python train.py --n_layer=12 --experts_per_token=2 --moe_layers=[2, 3, 4, 5, 6, 7, 8, 9, 10, 11] --tie_embeddings=true --init_std_down=0.0043 --grad_clip=1.0 --final_lr_fraction=0.0 --steps=4175
Below are experts of layer 3 (counted from 0) of a mixture-of-experts language model. Rows are named router (the router's row for the expert), up (a neuron's input weights, with its number), down (a neuron's output weights, with its number) and show model dimensions 0-159. Each number is 128 + 24 x the weight over its row's rms, rounded and kept within 0 to 255. Numbers have three digits each.
Before each expert's rows: a language model's description of what the expert responds to; "gets" lists some tokens that make up at least twice as much of what it gets as of all text. This comes from a sample of Wikipedia text that the model never trained on. Tokens count by the router's weight.

# expert 24
What it handles: Pipe characters separating cells in Wikipedia tables of sports results, statistics and discographies, mostly after numbers or empty cells.
gets: " |", ";", " allowed", "red", "у", " ×"
router:134145131122093144139081169157155129144164093127129127092118121135122081128157121153108116090103121118105091063130163113151175146148142149167139140104107111138132147100160126147083134131165110090133150117144115139131132122129116109145129100157153107117092095145150155141114131146128123116108129089081084078112099133153113134108129118129096138119103159099118138088156091147132157109102169161119130120142130105100156085091174154118118106140134148121162114128180144137156110154172113
up2:133100130091092111150141072087133115099118142136118126138098123108137121151095168122180138116104135125141124175158119142099133141133092105105142107127138123137169136132121127120119103096107145135108104144103131145161155129114162160127125137112083112111186121151107132075134139116127129174095114140152175115153115123081116153128125106202166179155133126109117119176089174113142121124158122121116160131147107177145134126162078150143122133139135118163122107124130132118107073145129127
down2:117125121120136118143144075149101126124119142134125149158094137102156164154150136115153155134127128155141103091118119165093139100088166077178118140087115166108130109155142127145094123093084144175128078131117085131167123142075114127132113177078100143110142139161123150151175172131107133169135153123139135157142092132096155159149125143091105104160145152142141146143152146141077119135134090126121094129112117151127140100126123091117137156110124161125104156121109160120115146127128119
up3:138141101161134133158110117123148147093105116156095122142120167167143146131111098119135158139115085117075131135130131154151141153116131094108147142123148136123131118100145152105155122114133136157144092133157151136134151142130102099078110144131122145137183136133151140165115160115099128160079146146083087163083081139119103146128084171206113150101136163146107115118144118134112151174143110126162166119138156103172159128102099077126127143123117122109101165147114127122115151120144111
down3:095154097126129149086118138126111151148112155124146111132101145091133117142129115171141169105115138135095161105130142105119132115158156095130079140119099112114158149151126138114158137166123078157143134145130158125148139161117144133134099149143143102150106135110098114126128134152146101128152170090137136117155157105162094129132175100110114105131108128157159135146134107141140125070131180121128101097090105171113166115124131097117138138118093172142137178110161096176145185178156114
up4:143097140170139079136137131118137124077117066119124125131118120104116169131119092111144103182159137111158122123099101089173132119126080164109107137104115149141108106127117173117138114129108137115161131105090144111133129099142137118091110149127135150138103129121120114131119081115112112134146122148160144173095115154110162081121095154126124130077128139145131080120116117118192146112118127092152129136157108106097145143116146107108128171144109133138063081131137113146133153122097077
down4:111127102157113138138140120141115132090149137175147112145191136156121159138141124094092134154143102155133096191123164119134167083138126093151105191117118142129109156147148115138131192127112134126164102152153091089114133101102144132120113123137136144139102150113146176160130112101114142129137133127118121105157118186143148172135110172135137135125105082135164092136131142136138131152136118153112133136121164125129111131127134139107168167151113158089126118083113182148086129121115099
up5:109145142120109115115139146111126137161149129109147135121150131135124117097084180124137121150062085174160118110113122102126126165121130121133123081159155119121163089131114140117137102098129118120135140101072159119127082135150133141104106156116126140084123103121107091164130151124125122080154125136124110109177100131075154092104131128114143152085144136147143139144162145127156090058136131152106074138146105106193154144109137113151131145142142120110111095128127109166123159120104117
down5:167152104136157123118072122111130147153112115124068108130129123132126150158179107135133128138137180152100116120158127154140110098088115143139137148126130118129048149115082113117169118144118152143097124075153116142121162103138127134115167136140116115104119138144139173118151147108115127162140160117123147106114173152144182137172116111131135122142146143136167159113134144115115126108137120135117146129105126139119118140131110193122165130123139086109163085113192070127119134130086126
up6:138117122133121156152128127155079107126118141110124099150134133136158134176131124097146137126152148146102137114105102101132101112103142147091097113154115171123177117168111149107131110106113123160145111131110136135124070114111111123142119195110100137126113122092146155158165133107123176148162121183078171151121150103134111159125146135104128140131143141159122092134138126112118163116156105131117093135089089140098067144146109171125134125095208120120152106114124115142110145116106100
down6:163165107118095152129157090115135126105108131142121121146120113121157144143145089102126133157097096163129142089114099114129107138097128160169087128162133175093140135122111146103135127108080120149101113123130166131156080157158128134110133161099080123135141132122139145166197100100110142157181173182116151152106095112115125127135128126130146124145147145177129154155146127110115131139123131118150113123135103124078136136093098125126149145096138087123128164119126090123122197128125114
up7:177097147151160085138090129157135131115130111141157116126093155150149149106160135126125100129151157137130116142128139144143157125167139142074124101113088147156116135155131111081079098122140146154115102102094123090154138108153127112100096149127109146106114137139125139149124120124151169152091150140168116111126125131117095153138129146135118121124163146159136102111103129103110163124143135120112156162099085111142132125127112103090157056163166130053117129158111119125172122098124077
down7:123170116151128147109152138093136156114121133142148127160145088145095128143092111126151167151137114127099154135088113093118158112146096134155100134145128091090132127089122122120169138158121096108165098129165138152115136132115154131115159151161174094157152105138156149122149158158097095096149112094111134127120134131173151106117114118167123111100121123146093090168170078178136122129121163133095114082146125169093134102121137136080130153129127136144117138103107161157082121166120128
up8:150115118095129110132136098132116076121095110152158161150141116087172174151117124088158118149142135143135134117155104085134129089109110114097091113142162164092161100155102127121113140134083160148122104081125151130146144151107147110089101124100094168112136141116093107141158117095167164165181158151129129098102124134132132121149077149146138136122170119156126135126169156101130091121129114103110127168114131144121153129140135124135168118102119088122097129150095132133124147099090165
down8:145162127107100126116116084117146120123099102154097142156119113094173111113139111103120130147102110136118109079102113142126129150097151169174102154146156183106134112125121135128102092125103136134109107102123149140159122156154127097112154145121098112112167140162124136153198141119145119156150183155126161112126096128112123146141134136118098137133121169133110141179127143110136120156127155089112119122145113117091173128088114145130157148128102110153112189142147112134113192175091135
up9:146109117172105102129119142138128128115106077111139133147128145088120194143126124115135090141165145153166134167110131073125130128119122137147092154097137150135102089140126175120158162121103135140129126065085129125162154101110143161140154113128124149124077127114138137145129111127086166113166153136128123154120118106131178095106121135101110126121128120157155107099117144129195132084134118110145121109132140106083138117129159089100157156171121154150119108129110151080128118157104095
down9:148104100153081157181152132115100129096168126160132116117191106151122135128145129109110116111146114146128100168137135118134156129142110104108128156139110117161134157140124080154119176139119143123156099175147091085115133091096105125137081113163140138177096142124145157149109121108138144112101098162126087105171121161162139142144069144126145167113120082139185108154090103131115122144144116164130157125125142126123101126133112133099125138116148144098116120111133164123102140127138086
up10:116131124124135130105108137165105121148128152115085136142115155111150110166129164105149127130131141107104093101135126073081120144108127146133103132142120152167128110124144181172092142142117149132139126038138133144138130156117067143135135164112125120107120115116108155157134206114132163109132123142139139089106117076126179142151144122137126084119136147125106129141116115158182159079135117133124092127091093138162106122114157170137141131133120120113167123134110128084124100141119116
down10:157131173155094135120120125079125165116116163162103113121098137146133119138137103107092129135141130124113128132076157151144137137104188189153128124148109129093115157103100108150131147134154113141177124150133142079093143072122150143117138130134108118147118142162141124128161133095125131143097134170106090117203092126116149127135105114110109206099130132134151147160126135148130119121079142126133157117119155134116147178124127165099139130092143131123127123150160116108159158161132130
up11:130135156093100078155125110162108094152121130144148119124107158082114126116121137105122117148092129073117093097106123113101101133128095102133123102168121135135106078136130099090106165164116140118133138116117109156152142140134099112092125157116116134128160132103093111144148140145140154094113129124111122068096123075181099118119090116147143090148139133139140153114131087154145121176125137137169130140158144122132121120145140184142114085119155122197139185118100130146139146116139103
down11:129086118101145146124141167120146135110110134169100176130136137130141108110109125148126104102127158140123172102150146118111149117136160132079122117168108088144174129127165144138131146074179123140164131101131112126110109101111121122164137102163124093100115160129115115148130149123093123161130110104116148178082114139106133106125202158119089154125109117127150123135083136140140094126149099130132119086099128083180139129126151115121110147134131120124146072122096153122178107136171111
up12:098134087114073123137115127138124118099130147150091102145167139133115113133151148136116136157093095164156151144107125141108097138119098097135139135131122118098127130135090118057106084133129141118153122128098138118105108097137145127099164129139108153181134118132137106129105120130117130134133149119084128154128122111178065174133111125178105129118129085168145137114145123125118162184159164140161112115165121133109131112105146171172127156094160126166119137107092150155109169098113151
down12:161133136149167105138107108125136126100146121122145115097100150082155094127124174149136126095107150137084145074158164150152129149129130078105125132115140074170134089133125146160159134124125134170113128109133155148146119154134109149162111114120135139103120186135088164134155133083145109131161171117173112155138100154078129111144181091117144118136120135095126138079108154126173155128119107134150142137100136118176135119140105119077156103126131126126104151130107115116164105124138130
up13:142140145066067133155119120138122124137113137130173150128146123118101106129104200139137126122098101158157107151175133125078111124124141122111132116115136119128129130152118091078119165109133137163068128101111123175177122165094179147171144128121099116120134126145126119169101150126144153154151140120111117095138146112156102145127125134155152110155146114191127155136166144111137115127118151133113146110121117122117148131153176100132140123135169122108176147139096146116126142121135190
down13:153116140134159114136133140131111148132143173127124140090141147151148177138124145095075135123160151121111161098165113102147150131146110115113146118134100126131119119125147137154126187123081163131157118115187117110144083128113093075123132132148169157151087148154158130088140117138088154121123112132120096133102084163118134114098122090104120118130144110109100134093128117157142099134134100179110164111120131098150089121157127133111140091093052114144113118130114102115142098085116127
up14:111133115147096132162127150138134136146154148097129099129153127149089144180132193127137151131120139128205124177116125124101114143134152116138125133142137130111119143164118121111188144082122135127132126119126129176151119149104179165137173100119101124182102161079129115143116125143160144129158144143130123150154105081139095123131128125145115133165129123131124125127159166133123156135143132106143102118096142138100096126157156100102128154118149133118154095116081165077064112121153107
down14:147138120124116077149111104141117125092149118132130179097129115107164134127128142115148109111166169125087133079171114138174130127134114101155148152100131142118127085112140163157114145113109149120141106113144156160138089116117092087126094130116143130150133159156135110130163104076115122147133135180140097111142105147140128094108146085099140130144136141114148156137081128153132148145105109147106182124135159104094132130106097110141135133122081143169090211134129110115150160127106140
up15:134136090102097132118142103142123105123112091141102132108134124089130146113092077116118133127101118108095125072130125141146129161109095170141119144119120122115155165120103120139154144160128148146168118137112136135103094162140077139146140125123120110160143132145112149098156158106098114172098127148126138117112135113165185135144068119105143112132109108122151143112107114121120141178186119119142168111124137210133131107097123152134105140100135116176166195133158124109155148121131133
down15:082098178147146144124091135137163138128111140140144149115148154144137093146105131116150106131113122119095141139107147155144158137139171120134129117144124138174152082153154119125083073159135069109125159118121154139079154101163133147115140096129122162122148138128154126135141095083149120074145149116129106166103156113084117126111129090140095114115115152114124144138071111119141137103097148112133139140153149089139183115134196110132153148119158143147148128152164156139161111118131137
up16:136142161146088112085145130085128146138117115153136163131103106143105120129161186112127147160115174126159123136149116097140125148128142135108141078073140128146078109121125149136097111137159148120096115146083131154166129178124162125099124108112135139123145126149105144149122135132109132110106115106108135091132091122128157129138107150165138172117116108126122113064128156142137158190115104113118198155129154109165198116103142103152143124119090110133100144139130140130151137126118094
down16:108164121112150146120118145155161170152105147115115074145154125137152129123131077112095140111130086061082169099088177125134144103094119133133128119174115140086130125153120163128161106127101127160135135104167080140134106078132109130118145114188116119130112089122150145137116137131109154151147092107115127139120147130131101124137142112094126114126134156139134134127101093127090134085129141145124105084091109123084079129133134139109132153153119165121161147087103102133101115139149161
up17:129105161142159110148165115115138116129130123096133167130153105138134145154141117111127140157102180154143126115125137133110135194121167164128115124110135139138089104130111140125085135111127144141156136105119118114175137163113156084130092061123144118103151130117091122101110116153146134107087148139117097086129115096112142159129123167103145146124126119080106137093087121136157126146162107129123177122149121169194155080129141063150120101123129149136132130140097115079127118136139097
down17:141124148149117158127109102158173146124109120120159154143107109175154128110145112137107093129171119106136131098112111131138153111142113127160133099148116206110153123157152145116124081105148122130142150114165097144107144095105149153112146120163130108143094095164147162131160117177115112130148120184128119160113147108133142121110098094125107120110099183142114085141103136126113145116064178128110108082105127132081124145146123106151142136178125132172106167151136130155126140124143120
up18:150084138123101130130141141162140117131140124143161159115116105124115147148117128145117145142129174132149098171152119140126128140133093144126118111133155119120063167156143132092188150120096129127128085121075135099156107114086148089122134164142138112141145131142099119102112118122158149152082125129142073125139097117112165109137119146152141131086131099161140133097132096150125145114202147116139155165160090178146165104120149081148107085134125137107117120137106154128158143147144097
down18:134190130158126138119129116122166124127136159133131125116104125142108159164100129070162142157150112147119155172105083136132168096115092116139131119113113125104186099128161143139135110144123138161138134117167132152136135093121083154148099118172145141126121130133130130136199137133144127098141124146096136090117140131145109100121074125161123084119119109173142132165100101139101141139089118100127134101079111083115105116136097128103157167171162130173138113150140163138140135117158133
up19:129132158118143134100144121130129118161136098136153176126144081151131122106161197128115186150062101125162141112135109110122130069127146150133150123168159105117145128139163142106128153123130133133094138136128112105104202152157172135125115130118143138131135110133091105119115151137128105123147132123134109090132116138116163127114092135144125145126118134105125154135189141145143077131154108128106094159115140106194201139141159115169156116122116127128122145154113116135151144168140139
down19:118122148128118138131109131110116147161112139132082089111125111169123160127166071158094129184133137161115168093187137147151140169102071131128169109118122117107116150121113128139160114127126108151095100124150120135137095121110100122108156126163096108130147160104137142136126126138131133143123118147107103128091118093150120122106070102119134142140158130198120171099103135101131134095144114164141156102093086120112087099128109141122138127098157128108115120120172074118147169117130132
up20:155125110099124117127147084131101100126088116142130133154141098105160171155149141098139137129150141137140159096138106089106097127107117126104076109145164172104161092165096130125095120159099165145126089118117156150154108132143124131092093143091095170140133142119107125147183107093162150150155134170106180109093142135120137129133092154132146134125142129149150119150163142101131119129162113102127139180106117120120127147145117167129172111111137101160119131158088110121119168086104135
down20:170171108115101122129143084119131115119106115138108138147124120109153140119154097110105117157086114133138109093107120135126116133108133163156096145142157180111141132120124138118115120119095155139102110126146159133165109164150127096115136139108096124128153135149122126159225125131130126150156176182114164117091091137103129140139115138128113136149134160155112130174142128093132104147137154104130112119128098122100155136080107151129162135107105096134107182153130089133117201146086134
up21:124123116155121128136136124124125138120142144137143114119138110139120145158161160109144131142121087122137151111137123113139129149148148075124132113124139122091148125116124157110168124147118104129137124134135149159159114176087152110120118108139127150162144161095121101143115150140074158164123169122087082141088123094173135167141124154153150198127132091101122150122126158121124079179106132155148113124118155138186131121142150088151128210092151121107133169124103175149092135117136147
down21:164156110139124128116143103171137162153121145114122107100083145104146145131125093133127116073132126074097162101150144115132118118119152094129108173110128133099143144160141125129118124129142140175137142151129119131160109072083125125130115123132104119170094152094118163151182157113134127162137141161153122167081131129104093158134135132105106091177134163157159139108099117090103144109128122151154148096098132101126151107109124123093155127094098132139121169144115130165169120110151173